From a checkpoint of a small mixture-of-experts model trained on Wikipedia.
Experts: 16 experts in each of 6 layers, 192 clamped SwiGLU neurons an expert, 3 picks a token, a softmax router.
Training: a variant of SOAP for the experts, 8006 steps.
Below are experts of layer 7 (counted from 0) of a mixture-of-experts language model. Rows are named router (the router's row for the expert), gate (a neuron's input weights, with its number), up (a neuron's input weights, with its number), down (a neuron's output weights, with its number) and show model dimensions 0-223. Each number is 500 + 50 x the weight over its row's rms, rounded and kept within 0 to 999. Numbers have three digits each.
Before each expert's rows: "mostly gets" lists some tokens that are sent to it at least half of the time; "comes before" lists some tokens at least twice as common just after its tokens as in all text. This comes from a sample of Wikipedia text that the model never trained on. Tokens count by the router's weight.

# expert 5
mostly gets: " Total", " Date", " kg", " Votes", " Coordinates", " Rank"
comes before: " ", " |", ":", ";", "%"
router:493505551525489541414443542538483396460485473488552536429534478456457457547485429539515514378469508505491572508567481433447564552505560419553393532507490500484543460606492471562532494433455455546467485433446444414545590501521514525440575624503528535529526470430510525474515518578574465594500442476393579495496573420492542491540484542472643583497495484489511484500534569435505585443508534507488381467509599518477506479420520586484521515423463468502550561454543565477462548463531469531468520528555516493492478570553604427422456579525538358468408460553477487422504557469521491515518466487522572482428462499499460490509459506501524508459567517507484538451517462466543365410542
gate0:537424484492408469525527552400517416609503520435568560560551517481469460490429509562467522535539583470470592534489418481494505409538516537592500517549581453505429502503546441530563480546467474499471471503502446447494514511514531518551455630501438455525441482429483549562454488448494466520503361525515479537494452580560483458540455561425437416537552430501488525470515509507443499568474536544536543522479540473391499533461546441535506482416503533424407526495488567501498511471548523499546615464518435543526491560450459479438477482556440504474472453491576447414474643477520411497607400508511495500435509544446504513464403520468585533553505505506460428384402460613465530477467
up0:563365518534513524467491502577436369572528472358506546505557489550546538456442427544479575548535548450416569518467474473523458513479550436474478488563503429544488586458481519462573616453538565554557476570430497455570490445394484505427551580471475468425530401485508527452458461459472455527479443479443468540554446541517498450512371622406549457427547533505545490498658482535461476520485550476425536498466607532455492449499537555531529541488559476524500475500523576462519558483461462525486506467548513535462519486437437444443473491530538503452560421495419517514509512450547515561472549488546514503472435497559536463522520464458529490388532521484539399453428440597471524502511
down0:500448564492468502488449587503464503515610457451543481497572396465460459617458421437512509472455562456485541526466547600527574479457393458464491454539511457456516500505545475415523452562435528493423585542458482481486498431501506421540479531483457508517505522439539428513472488512526418456399484517454580535508637560571553463518566489528455614515560486517401462468517508476442508398469511529509451495439478498383526533455468502485530547489426517485543456570516432494459508549470578499481508543486498561516649524473425501463519447589483528411543547500456574609502528499568559559406501387505510486540532556566474623524520455436531483461440448561480538508510437566513517566461
gate1:492512437553526514511516538486458456373470444433421471385460552535487524584427533550460498528505450580478485514436520578453520529511655508542395532464499563422551447501495425506517499433537450477560459450558493475551510527547494475417490545486459578497497511494503492464539477531596546550506500546516572501563441425536499541415522537600440475471514459542444521534459505447472450436554560424559454531478387465461486529480396543497402539460468533430501513552538569587473560437483492512423489570505500484536479501541511432536505518459606446421446482547525450481490475430681499467565478464475510480509470466476509477536442512593395501494517570467632510441471457582512453536517
up1:473435480523493446528520489469424437448486501324435518479540499477499511558498428423512413507541544441487434551484525497508510452471646497496446527502513522390570501469497506450532535452485442439517423537572448435547523549540435439460473570549396525506497506544542440441480502575555520476542500545580504489492534434483482489479533474532444562463562487480446501515521537470476477534511480361525465529509513466509522511473476494520361506444599474420541559477492473523435564477500514593492535516522496468468499494502525447530475524384555511501468564550532382462492434451581546623616453431369502422428473429518475586457474486588484475505484544513570558467564495529371457527532
down1:578489453555488476599457554548477470549349476405467552482458500544498495467458533438572380514452463433401454396435501534515500459442487506437410554450485548514472558486465433433524515541484549479537546496422540531520434513558470587455427501475525370501477521542536453551469491534548553489495588464491488520490566453498530541539549554545438452531512545483434516409442587544478410569559504583503412503531518554514509485524463503525408447444540507538575527539472432573490473434521475454440450443415387508510391482506546451490464418420520498518532489449414479440408550567502460507507504429604457463553524577453544549435532480467429458459509492503534547507561424542532504521505
gate2:489496475465443495505562500452498486460558489475446508533501485503516429422401415522475550406540488481577458456536405490544536526489534418466528506517482511549541444570502452547476578474565591511547479499560389487474447472575494464524586565427494524522527518444407417527539507479503532430423422484491579444497497520509526560496533589463446464451515451577422513533516515473423447537495583577630419435512506405488447487451525564518524449377497450495502515534461525483442434558508499501487508480484488427544532485500590496593351502477556496446470490432587588668512453540434521496430553568440474508465443556467516439483446562568475443533560482519463543449491528547457471429488
up2:498529485441455476501606557476503499439481464451472569609486532357509505512400439485477484463477459457573437534538458519483512536463518440487495530539517472549488487504457495508554511520467622544484490511621452461490483544519463397482609554453491432445554531446475472480513428454467491502494464605488501420525513536513595566512454530451513489434514528605404452519459527468416485516534457533552458505511572429486487564429567578546514414404471478424524530514427562437386536551496507427412527514506487430508555530507554483616429480478554430512499427496393593599435492505473460447500480532551481563452447554499626468480460563542569527565547426523500497458483459558496530454521
down2:533447548526481476462551426454546424494525511397469519439493485513560429478547517513513463586396492458610501524478440529551492453516595515510516446518518526541542472439497433547517538437590523517556429542544580439464492580539456460401508380513479459490470494535517448477493616469617612459509578584444460459437558445434456539575477537542474578487442519480468486580444509556493604583559495394554494507442559451458565522437492521546470445505512475494495530461417479488523459536458488571502497489526511567530511462469453517493494483542391411523522518475542433570477502471472468480556529462485495612385503551599503459552480559539567624497439449496537479567503518512472449511394
gate3:469528490513522554501530529411506492573567550516450515576414518494532496555397498491497519470578413599450509532574552424485538505610535476599578555562622565505577525506551519488511484492582488428520419466536567452442486503463500519497512502514476577435506457480507536527586567443514440479497481566541583503501569569589538478554528589479516454493494461435430470452499505501554522455428505436503525569454537445494500574455547468441571506536519511471544533502455411487449403521499557567512530478468451442564477592486508492414512517462536438484505406537349490440507506544507361573523568525439576572483454415522489504579531502540547543470612585530490428499434485533474442500483
up3:423505451540494512383503484549502479505565498486509484500560483452447441597431481517455513541588455567439561467498430489482463478558559541486572526531515542521480444482469432561520509477448511478539454533542554449540441412437450551471472509457529442527459466450536528463533508522576450459491489429555590479449480442494432473522508667527453497490451563533583556640453447514447508423378579512461553517472495425482452463434440502414525459486565512448488574490523446451470524503496545513535457527517480516399509496589539536538447491486473375469424483471458535483477538445431416502484627449469580529538486506448447502405523521536475351426574565501493428567494484561443503552442
down3:470422520500461514492556488414446472494443429455547518517495540584492553509558523501455509356498535460480538507487429488534504579487572489522554541415441501519474459545547606450438471510494547492482483441484470492460521463600563484493522517442606506445412551491600433533425560491464581616476420520529482558490559503531444539450475522561466470522573519573398468472526508483579531623454537421476538487496530518565518531462533434538543425499425491565489405565452489587552408484414452508478446362549460436527506530531475460555396464433448554561501469597489475503463503478428465523474512466593502432518531538477506501560562497478450511542521456507586564428532580521437512439559
gate4:437493393463453444535537431516540548547552485415560444444479521495425523499395432481448543562503585439457439532489480522468538540509586517497372533565476592517522428462612465542533463514584516447472478507505478472484508517550435494510525469478454528529394433523507488475364460382477539537498470586443494612566473443484540527505515510549504504503497481481493566495551470545459631526440591514600522554504483574539502421507550449504426420478561605545494523458502485493442516530481499567473510593518526463570460480588542484462526514509460511531423562468530472481476567534606487388524516474480487497530449470443413468467593517478573591453450445468502554512466627505476539528467
up4:503496362493465505567526466466476586500489520409538463524478473473467402531504421525432572488486565509457459545504472549440488524529554519486408641515465517536541496407562418538544474526571545481478548471502460502470511521548452501484470500445457523524425484545553521492491506513447575493452464535496556629593505461510527622464535537554519528479434527510534505482575517550458544508447541508538496559498497556491498401556602491523422415428585541556434490478563465515458526550468468546511499517539441527550412506520668578472533482511436556576454602457539406445433486532541503393510524463473465514511444395389448438462542472529602544507536495467511536468488562494440534554413
down4:556419488525536538536489419476489494501450470474436515515432565497504536510617488483543483505506476476440515452438530508509481547458527478417531479519522550450466519502534491446614572448488514500493565487486517530457431596499466547557491536451470516526516586542524477498484601493430569521554599395564535538411448493594482502503441499568504421382484431497522542498464459504494513592450473552501575588460557502526541523486585480440467575463452511562545431562531453561526504493453554543484558542534421445527571463553578479567495501500453601449489478462461572435473434483453499528509550497487480569450572379490524552442614527465420534499495527441703443490598499507509494500613
gate5:490508394537454558467535482489516509518470455478497483544510519461398498417477460477592505505474544488418515492577556577413474542473492530547362453526523553520475483501568487523537553509469458419589548516391563490452508527508534494555493411508527541464483461408537582479474537510546506461529507490439493492499451480507575494520477466427469539516475498483489456559436500501469604433508538515460517423618549476525475538442578499515440492486517497442479476401538490432448469576503515389527500577445398556549576452449597529606447492535571471553536469404557556489435519474415570526549549507505480549494463383511419424420399589468561556467512523486553536347478465484486476475427
up5:512480451503511500499485578503546505497442527568505472446540539513506571394492460541580474515473489496589518577591541513500463583419495573495380483537509567544461507507488487532468490471495416460499486561454522459420468565501519571509565449477567553601454484427562510448487527486459543564547469496490510500496480414586519499500489423497517561538433481510525443528538524492598467489493556562471469408569499519469508525433572551502486493426498532434520506474482558493457520496558509478592440626508458408558462476571557417488450512606568506586440536437593499473465548400384471516511484527533456502481467435563400480402486570577607639437571493485564472463396470461530450507516
down5:481538400456514439476471492565544593501470556523472455516479598434362544494465492437495503508473532498457521458472539525511544599451492514550550456534435480458497508435527526520592498555611598481540531487461541528423488487382394498549519464464556431517535563489494581460529520491397523569526403497435496426450534541423461520548448517460475473496576491497546485571451508521518493435419488475501494606511509569454428477582563406385507478481567512446484503513589559485424405441359513507501545516400538550555492491510526509436516483525509519615574530591508528516511481512439643485540521381518413496492532487523451471556556540487554499528511488474557523472497460486522522471447

# expert 7
mostly gets: "′", " −", "3", " ", " +", "°"
comes before: "0", "1", " |", "2", "3", "9"
router:593522445609425555505509540535430413531532529492523549560556394478515543525547543517426486455440551545561479396520452511470481527466507431464471475530464511441428499528467476573422464566514572465610578524537510395476653522494455454435438545478365525441576544488508541550497584473548506506545471454414573500482478465502530532573577464606469499442535534496434476537532534584453522470453498509478465438485576566555481471487443485420456540530461498537522528494596449500460521420542485453488431487513502430550528439542472487481509566497490549533550526476450570424452497464551501455484499569436537458462585544503455544473388477575518569557569509576449439468482465500420461392487
gate0:512502440466506442525500502468545540544441532534511542422481495485584460522469575595501451470472527437500539508459523536453440581491499465492522501512495438479528519494468479572490482459512413538483454517568639450511557493480397528468565482578476507496471471472485478488530456482519497453524557461537558448593488508525415505485538503512510526481478492498490492413528479535545619572463529558576424572453524512516489517413487421497376578525444546423564577521591451448550540517616515662537511546545525476496500577506500517548503514466505442588462374483470506431529531445474538548547496426465403524542464524430476463608436501524584506522539590459687497600426545531461464520517
up0:560486517468512472538465459475489530534495565555516495329516496501537503486436613561511441430409553403561478520485529486493468553520528438477489535508589453500485532474529543571432573486508500613494503466480608429511499511444390517483553483566464537511461483481521405513549422508515515543504528437522533459599515496540422461563508493445489538482449524546569488454510565488577586602491498512527453572405590534511564504481549427491435540491488484431501565597549437403495618493587558613522538524565581462487552584576459481508475577519517435567504465560499493486522495461448494525549498422476423478508462526481475502557475521492532444569580562420610524539477603495442470505490
down0:556544419472407497513501356586529452488574560518378469413468503542499498533426572444539449523553433501522532495519595507517477540428493488577452510480515398480470495562551505421444460559424493498453522522427599547511544543437469498529519464459529534452494509471527483509504495494423563427532462493483430488490430506516512496423489441577457537555507453541450443496568560572486415363526508520628466506504566493480530557529440497540575541533534438511592531494452466523561501489538487523427509467613568487602467510467555477443389435579488524571477499545457433503437515577455532611515508503447518513436568458495468551481412533509527515482499608488459540413455556484446424536492
gate1:465447493506370499408537425482510484530553422478450504474498431491546478512493464444542486519497547394502583524614501451555452447544599487473439533478600591548485534514454499603399506490540545476624498469523506426456577506512497511439475488611456532408518572427536461529510549503441492594477527410442387474516505507529520466496541541486520559500537452514505392429447518514596487567531443576532482462522468496530515488419445545542480505506381466520535611524488476437467428407445468429466433540561500499493564510458532412557497499420402484473589391483477509486501490524529564497560488564468481459539509548540518555468524480524497500605485447549478412423487554507452520534527
up1:435416580485405453467511442493500428514535415462442488457499433528522481499464478421476502517493519453516585483574496470596416471518614491441417538520621581494471468484491516599500453536575546490596509491507476393427538484484526525470398528593471503436520546344474462502552446480430525591514549460460414432593490487519512506478508570513546488484600483508521407408509510514577479508498478488594484478548494540526406520412406572511455434509410519519511546529440518459474381496487519552435412496504471506545539484521487468554510475474490531464595421527536551471511460506503534527576498566463449449514468548537466601461518457487514454582472464611460461447510514554494550541513
down1:431514569454436499476501414445463567497526445524535425514488462502478537610414524462419562502593558510469550587431485529470437515450552486512499480450581535532462549565504528583450480479515555575472557419490536584440568486414493565543481498501509408516357473558573478577515586512482526455550540476457574510493427530459525514488503473465500578519502569588498538527480442642412463490430574506619531593499551437530444547451562552473548533610486492455506465559562567473510515487503552588467517520508493531464474497472452549492469510600508488508469587516463518545442454555511514427490533571525500507447484400476533415538473540480560484503459502472595563492610481455413521485446
gate2:558513451564479395504473447529489519580514412481502424460512523494492418481506425479517470356427519559478545526450510475522525427510448485407514513446630504544546491579509559503487487466527504546491497433475484427534566485446610574476498478477443548469511487566403510496493544500510573562463512446667522521399515465486603461624518498512469524473546473444508403511465520588457580548577517528397461455443467530508490523417547536462525515521578566468598485523509447510591473484563483485486541518460568586514493506484480523499511519489543473560434499484428547503535428534495507452573474486496530500439593477526403493466537449479462389526452439533468526366421476495463393493519
up2:485544430519450408529456472515444502616445445476544413477581478534450420470524459439484499425427464529424538530490476527432579445474453544443504526465547476575503482538455602508490493488455503560513452426501555423547565530507591529485444506498420492420523494533471579474474525444553565524516504459640469559420509423559560438578481489572533518499520427452459459498475576583467462565537566542469450481448431533516507488478516461487517460537595623478612478509541411543570469499496521532514537484443565534478455527463526567528598500492451486549425517405503539462531441516541530441531504590452490454477596541607393490557523461502524479521494471565482520389461431507504391525539
down2:451516495533467496553416469511512504513563472508504585515574550512491491498535481495509569455463515500505552499481427569490520446547490545505529556558485649508505547524493478474512517478510477502531455429585497490525574515518588527525476486502596563462498463394505465412535502542440534573562558573533519447485476528491480491526468575484641480453452483508516540587474520461531461430529468478423456611576597422554506479412514544500541470348434513427514399497459475469411584452387582521574466622429448538485470569478412543591435485558514514478433423586506478497473507430589495500515490442529551507491552597435501414450455563477497480483484403447529533468475571553493524507516
gate3:549472542485556472518474396414479538441395481533512595508544499517503476490428426531515470448491541528390529501573498459418484516585508530500507524522510472475439497553529471580436583456436451515454521511411418490524474392543397463570460435543528478512517549473541505492517538377574566481525439520479522423462472590544484489542499454467481488470437531579517446478437426494493419504546516484471470496441499548458510496445480427635509477566418507559454550465602405440504560529453585503527482488529549477454539521496422563606615489566619466544398470435496505504523535414510438502473494564545471439519540541391488422556448477496498509550458549523484427549566447521478443471534
up3:591496508434576480583460438438425521437373533491472525554552559535504469415485418528513457438560621472403561530543510513468510476530498497471533483551513544443458493569515470564412547480414471521505521480458428483513476401514447502537514418509520518487499519509518544515516507436573605510554436488441504423469480554631472539540537480470509466502475626565453470488444453520505400450566480469419502464444518576476504495475489417629486446553384533625512508483588365488499545556483542511442458516556491491519486571500464468578608523503538494544425442450503511585479507392506467519502456543548509479520492513458525389537474467483521511546493538520459443533563486487404428489499
down3:544524493481513446492450526485501544531519502449584477502457569445563568417429435508370419538631572489439507560520424481456401577570449466490440433452481589436398542464528535495574470500436499544588565521459509548478443520560516586524498488479460463415444557407474476462481508435524496519483565452570458542551409544513557503561512485514601469431499442477495526525451533533459461440523502466510502486444431514589536558545518533470519460496482486511473412555515603511430440564504446545585581461519521425471503554549501426468465500462463489566483513517403433555594543464488490514630445495447460522529486485511524527570452463453427544559463459526406456473436454448463402549488
gate4:488488545482496536461522488480453538467517527538481554567510501498510602424491509537530524497492467598509485523491371503428564420494516472489389412506470500416510450506463516429418462382522489450466500514434501538520492456553496509370474518569564464393571492522548496409548532495530415541509491426465538408457462540463511515502451538451491548434520528444416559524492533458440520496588447556402544456505467582540503656484599535588468512490455504545499412464462506519556511508478538566557472454525535533437433477434497530663570518458503459476488585503469524526406509456475458421569502469501505418573477480507512495511504530496417432595472534412427436457501414513459578492484
up4:468474475498485572478488484502491411392527503514428552494535523480544612508390524610514523506546421605471532500501431531484494459515541456531504426512482599452532411584395515477395451412520440457492542438479507464492469548516496443398540599516558456484527379463497524474505552502528455479474423506506481419454510563550534523509521516453567523487524556500450579540518428348481510583588421539456530446535478508491452625469538476578517614565419470527463571463425558545471524495465597582499459416522486542478457475549419490536515551546584497540485557440558539503493506470464523428562461427540459461478461524550518459548570499578510451560515538458457495471463556497531516505510
down4:543537646514428416580490591433519532563465491513584484477419540422422593525534491489456589532505477614568482510533424502516530468487523532597535494531513488589541515531502407562450473489491483483564523533576487459467505520557501475454539521538552443494489530595496539526417421545475460478525451495516510558485508471535554410513545527587506522568422489513527486495485479459453520559479491465579402526574432527482457556363437494450542488552542509566570446515486521429534450436514483539456506421511501545549463611626533501511437538492532546596512420533478444423424545477474563503533629525563531429562563503440462500444472512547501534518469453466515530598429594489517471536533
gate5:509554403582412457517558541470476411574569425527488540594446502491515528478514446472535399528508443567516438543439460419507530441595491495474486509448483540555510515516439536416428485586510494411526450480492505475467501512505397410522432555535513523536480459501555475435550485495399487562600484394564487448417513485553621458421567467596520470455447457605473413484526471382548468448532526513535561438544545474462496495529501473494630410526512514568543508468503484508514473496542524504539502534505496485521483584506429413378564550521508549498524574434427449550528492505514458468482502503535506541485585453509531549452555598617488466577536493577570513488473519448531500486542
up5:537597431560439565507590468529481435543588440539514517624450580444481448502530447506523432495457457570485444505434481416541475393545542469519478449466521541539482515490481524422468442552553481466556498502512517463469495469459460516427483529492467522545441477547523499433524455518404478512569495418511576428464554473473536457421596463584523428448486514571467468426554500294565529451460515518505605428571629460498467417508435475496560496568512473560547512487486563503537542502523549580441525469445575433572530554494532420392544513554486517458505570412469468529486489536472450491435501551503477566484536453525488548440477535590525502521574446561526517446509527564488550507552
down5:402441568539482578485516465505543544537453537443492421545558518490498521434487443424486427445562521604427505488553549481667483483440456513490498545506567405561548597466540571530542414460495422479534520410464477540509456549529503467492561514561520554486552517558398500544525444597420501581493432423581586499492491558497609498425534545466458605463519573475503490526565531444470533509562516539454419522529485447471527444580510480487499589506510473486507559393426491397435408529521530491507477527558504515556555536503535511460558554481503561501449546511492521412450416454464533441526567607430427474549513464529538484477532551570551486553497481489541537509596445485477443481478

# expert 2
mostly gets: " a", " an", " has", " more", " some", "The"
comes before: "9", "1", "8", "7", "6", "5"
router:442497467555533457510486476446530478475474465490459471498567462455543501470511567498458551556458520437510462496444522504517444494375496531457494471435536491516498505504512465554464425542454515592540575522456478561523481482478550490529465577564584498429564550534488448592423388549429514584524486442501529432469444534415502450419573468463507451467483509547474473427518447489509482530616460539503500475374593466528548431550467502457453518535530547506490566476446465525535355472553375483514451468447522512470551520501407502467409386494503536481552428545495561452547594561543552491407539492475468556434537553573543466486483494605400536429602449524498452520460525397631534463508
gate0:501490606544504494507529538466481520526565409541368470538492539436552559544513468434540507478451569475543466388477439542562552465510520536458472451524581555479514463516495488523442527432534545516433477421536508472517566496461518485483496460522411510412449401480387561454514432587472473646522480421493469463520487485480529479509511591522519525516457458500595502484461447559488435576531530553419511476467580346452488476474533417453521495516511486470447562440546526530491434473561460487460407572480452582427517627481547477539478509436563489547425487460491581522523444501636574437441479528552484510442444527538543373494507434529470433507526475521550503473513502467615546488505
up0:435527557534421490480545473554479534484547482530424477510414535495446554553508393416544451428521408407553576508417470526536545490602444528517433559541510533497538600543498458506534459515493521485436497511434408533521560522452457473422557452489463496455424440482421487495483442562479537566540500438572417410451454441554442490533478509521524531564455450500514478550500578527465503545546544583527447594425484411551521468458455425468538491537524604426524647491501480447523422459537454445509379513540446551460516574464458467520507541451503424467360485503554491451561467512594568462471522544552511479501468381525481436524535458560501541583475524562535541486498497453570479514508
down0:452566583504576568558488413504472510451507483472457547473483549589413536517446519573569498492459498560460662430520455506429456610505511494544461480482477389481520521518516416478481558519505532527432419446452514454467532538394462446534414380574499557507498448469510543534414500507517499466527449477491571496498514534458496607431482517497542435530470496463420480437495506594502525541560437577511500469616477422455549466459528530498535477418502524506508587498451405476478411415464525507497562534476518474547457527459545441446491524383586541442425447436495460542493551465581574512534468473531573496529452566491479586530454497412434465534412562575449492502586481492476490525437
gate1:535514536492557462469473456587460483477594555533566511472479618395532530551462570464587528517508561519417537566447493533484408446544565449456515465599461576533501570426484495551514484436596490422533554456476510524389497568559494469453550459491507554445466497519559546517499534501518514511425372562527543520573518474515417463641473544496422544363534497559523447475545552458481523525531552512438442534443526557514492518521541424499363572478547552485588585411479445513476547440573551406506433484542551529578458566441511437451493478527532527560538546463452501482495489517452511475473488560507558527442523564502529529527511448496614455443512554501543420562475505472533540539472
up1:548485454459463557541420499546477593475548519515508469464514492404538510377520490544490474487477439505493419569461439608450452486460496420466534512520519454521503509558481483485509469449618453488568485547540444498501582470472487469568556477586579429534445595537408478444519518515499522477515497502462525402474461472450462420460478620449514438495542545572491552431525524455550473443521488393578499596509384450567526564521527457559400589531466459443500548455608468470469500548628572358495504464500469571452533576508466469471496515485473536504508451358504452478529439584479515496461529495467564526467515566525536473426543501450540514473480412472497523559516620473467528518490
down1:487500524462475467452366529463471508538450459509471503582596479439478396506454528528438579470499495455493524490557513596488472521513410492475404506514511486498489509503481498444629486424540476527610568482519532490553546487447465560491611566538491506446503570556546534477546452440461469423495509480517503481492496395509507515500627561513437493404487512436562537571539480489606571522484556504543469537437565528423534492625517452439540529544510464501491588499472499595436573576488523551477509417450427483639465458503428454500480464455477521437564512532493518451504442477500550436450637520575523496506510449450489501550470438445520505520461549345511517454552418499532480459591
gate2:448422556585489571564528430554520571458426503480460442558490490517575567460554560526533508445483549465551543598407437463507613498529450483512560471420564474539545455532364428473498494530463543535464458495506517453476547499536520548522465497518520496472376474487498483499580463526453478532464527497494476475554586614518569504474516526511543429534491527527437588569513460597483409634580566508496519547505464503552432523532383530412545470466501477450414403524573492542558457432453483394510505497430530463453513548472537463450510484610385481459510488510483504476531496534531559521455567456516564576427552411478496560453523470456524516532507436551469487586458573517410488487556
up2:490513442564535561576517509510537592498457577487529435561517537580586561422471551481572478519518490491537442491421432448530540480537535518550539430399581542481515471474477463474438451572458503579460518503541480440470517558530515478485413562421472515419478545454508572573544465486516478575423506520548494462522470613546545457419505533527542462503549504523500553491521410543516409551562476500462496490467443478562435572547414571399522493460516534443462508557495491549511442443502493398443573504405578524432524620505562554403549511508408481477566519493481498478504519502497493551390552442478514462499512425419470455490559478442574511551520382562510524611417576485395457509485
down2:504545471529596506406470539467498436462518561540470499592497483512504479476519453537472486467549425518482519461492535456437544526517624527567452447473591481458500408461517471479490440462571468466550591494512547524489539394472455473498497459555511500503451478558542487551502517498381419504514384564604509459531554561453575426596458397519507522408524536501424424529511472457458444454509582530509423535598510513520478539501524594479575503448401408448563551490524541482513437549494557494451506484473549483556498431481483496540543483416473495513521456557400595542532501407561373507601496518425438582456542461478412387573533408510537478475516420432503499502497474480471470520500
gate3:532521512482469478494547555532455478483454484505450491519460538427495577528456475461418498451389490449489467527382480391404381518471572513510455530531440518531485563447472542460483494466457583529475522481531457515419577515430498451511518407549517470572488543621570570469441468496515551504612409512500544544550467527464566509512447559467433433527481482457587546497503486481493479509516572632522452580466480407498512483546470499528510528451496525457484482520591518494569456420428397492551481471480492503570492408491413551528560529442492498535498549607530553496553499557491491433607577499456436485549505466458352584472609454461489525444481449546524580527493489444551598452475
up3:550536561475468557551546513488472533527430473543459441469435519452488524498484455460422448488390461476543422545398489485456395537488581511476543507540480586503425535388498457486503474437436565460494501474479466502520594483489524431519574484620509431549556483617482541474450501459494577542587421506511455548527513521541549476536499499491409476489453482401549392467539395471597481546538523627544461557459478411504526520587493487527561520485493523393488554524531561556641447475453513515516476450493534522591515462440442518499571554572476537456474536504487526508531516493594453410507532518470463458536467486508374542534564404527500561466551434530536570500437501507511555423558
down3:413563482591518497503426502434487453522442488450498558434564460522559529493484451486529558479481410505527542468543569414534474470430486518478540390493556478481481472396469499476467455479420450485603508497405461514467484498511510470485490515517527470522536543527422564542537543457486527435427493503553444434461493576503524386569469499417511509537516543436530516499472577457438432585518481416533431483488508420414447561459466472509480491474545520465527465488537613520417460467551412390527566573526557502387489471329467379430510561592503573503588421489420488478555524481512518545470503494443536515503555420476516555569462533512463574467550491558507551565528548582569507542467
gate4:431559475536525467532600610424499507553521494560338532532467543446519511482463425488500417570518491499509544525485434471530497509465489423439392431516493587492558546531539479512506600489493509493496454526496501515523473517463429437504581511518544533433403372525438442481518484498476517549515507483463512517521524517428513544486556509507533497502434475527530441461543470472454533483463479390497460488471495532512532573722561428543387446564440534359480509560488461603498534438565451512420542604598546464456450459422560532542497543552502524552521520427584545463599449543526506445490524552494482534466540424504494489465517498532494546519520482490569421443479578513484533502537
up4:479540404504464513592516594407521454587520522537347565531487440513542571369499451464449452544470466521512559506451422483531461506453482512390440490499508522502482593544477488562533566519510517527474531525439508495565432524497464454487521478462519533482441486544421521484434473541493497606522458447409475513496510532428535516507505527429584514508430507514641467450545482476507505500505548413451478556481488547530445562661564389581446451514515484375478545562471433534470414487534489476439564502529508514434493495498493549513491505628525504636537495481487536443583498553510535476453488542533449436521564429523473440435501546575547576542476467467592446474460538446483487483555
down4:474465472517447513464589431528537530477559378572505556453432485398377551540480510567477478506469420415480619470533471511504546427543485452534496454491570509523579506452509519410558567528477457494422562423493479488551460512516511454519557421539549501515467433484445548464528514536465525387496541463494595546439523455497428507499504481494567477468524516507468570471458524390506503589435424478490554538499502527466514455547403519603494469495514602484467446541415471493439570375509511546523592562499498482457519503501459539511431529595535489590514376568447494513555569480477519438525490574566566498582532551555447433549507532529444458462462502594457540462489473428480526406419
gate5:552467491460432489438526518488478549559520427514456483428523444511593518536445545482439436444497472512442586583526545525433520504459661486472480491550540461478469526440444467576553465472476518479454534445540445480541487490496429580574495520451501419495603519503518442465489536498470540491546546495491579435470377507533480473367536546519529585502484412580480474465530515475442443553538575395480502412486448461499613527476550527594542519530571454538470467528525485508432465538425511548484499463438460493416493576517528392557601413516589522500564454496444502584497568472521434458397429408554526548552516515453548468490498501455459500446507519556554488504443523393553472558594
up5:545479480421488556444570475467495522487459515531458525536500488472569457485489427547423435554386539439479552585437557462456483533478555468435490508559473486535445483428517516544515505443513569462504511462542518473481525439516474487469546506425505451512571571557466475487488552514492539508489538585534571468509354446529512418441582513493481481503493439498474486467431457471407387536583535409481581365510524474494546507457457530482520589482569444490431452499470481553456514478453435597508444475490553398452490604434561365555561468444552502517563425551492548571513585473560408454457418553541551590560502533451476436441411509532535500419572508466574455528464534480538536566510
down5:544579506488426531512491477449390416524445521468543459617437480564518497442477467564496382501480485418491538518443567451511584498483520571610459586547438588495514540488449516517519501546474541542461486516471520450480420464433536596552546534453542484526512447601514444549492565482521488478474592468519472404467505545475480580512503565604497557406459462525448529458462535420443448466428517560544521428446553528521593505471493529503490583446435447429533459596498533468465487517525505512421545455452391569422472468447553464511550492498533485456506487407487528570572488450541500515502498564470496485466495459449571562581437466576474453423519383452487495466437413417502527465605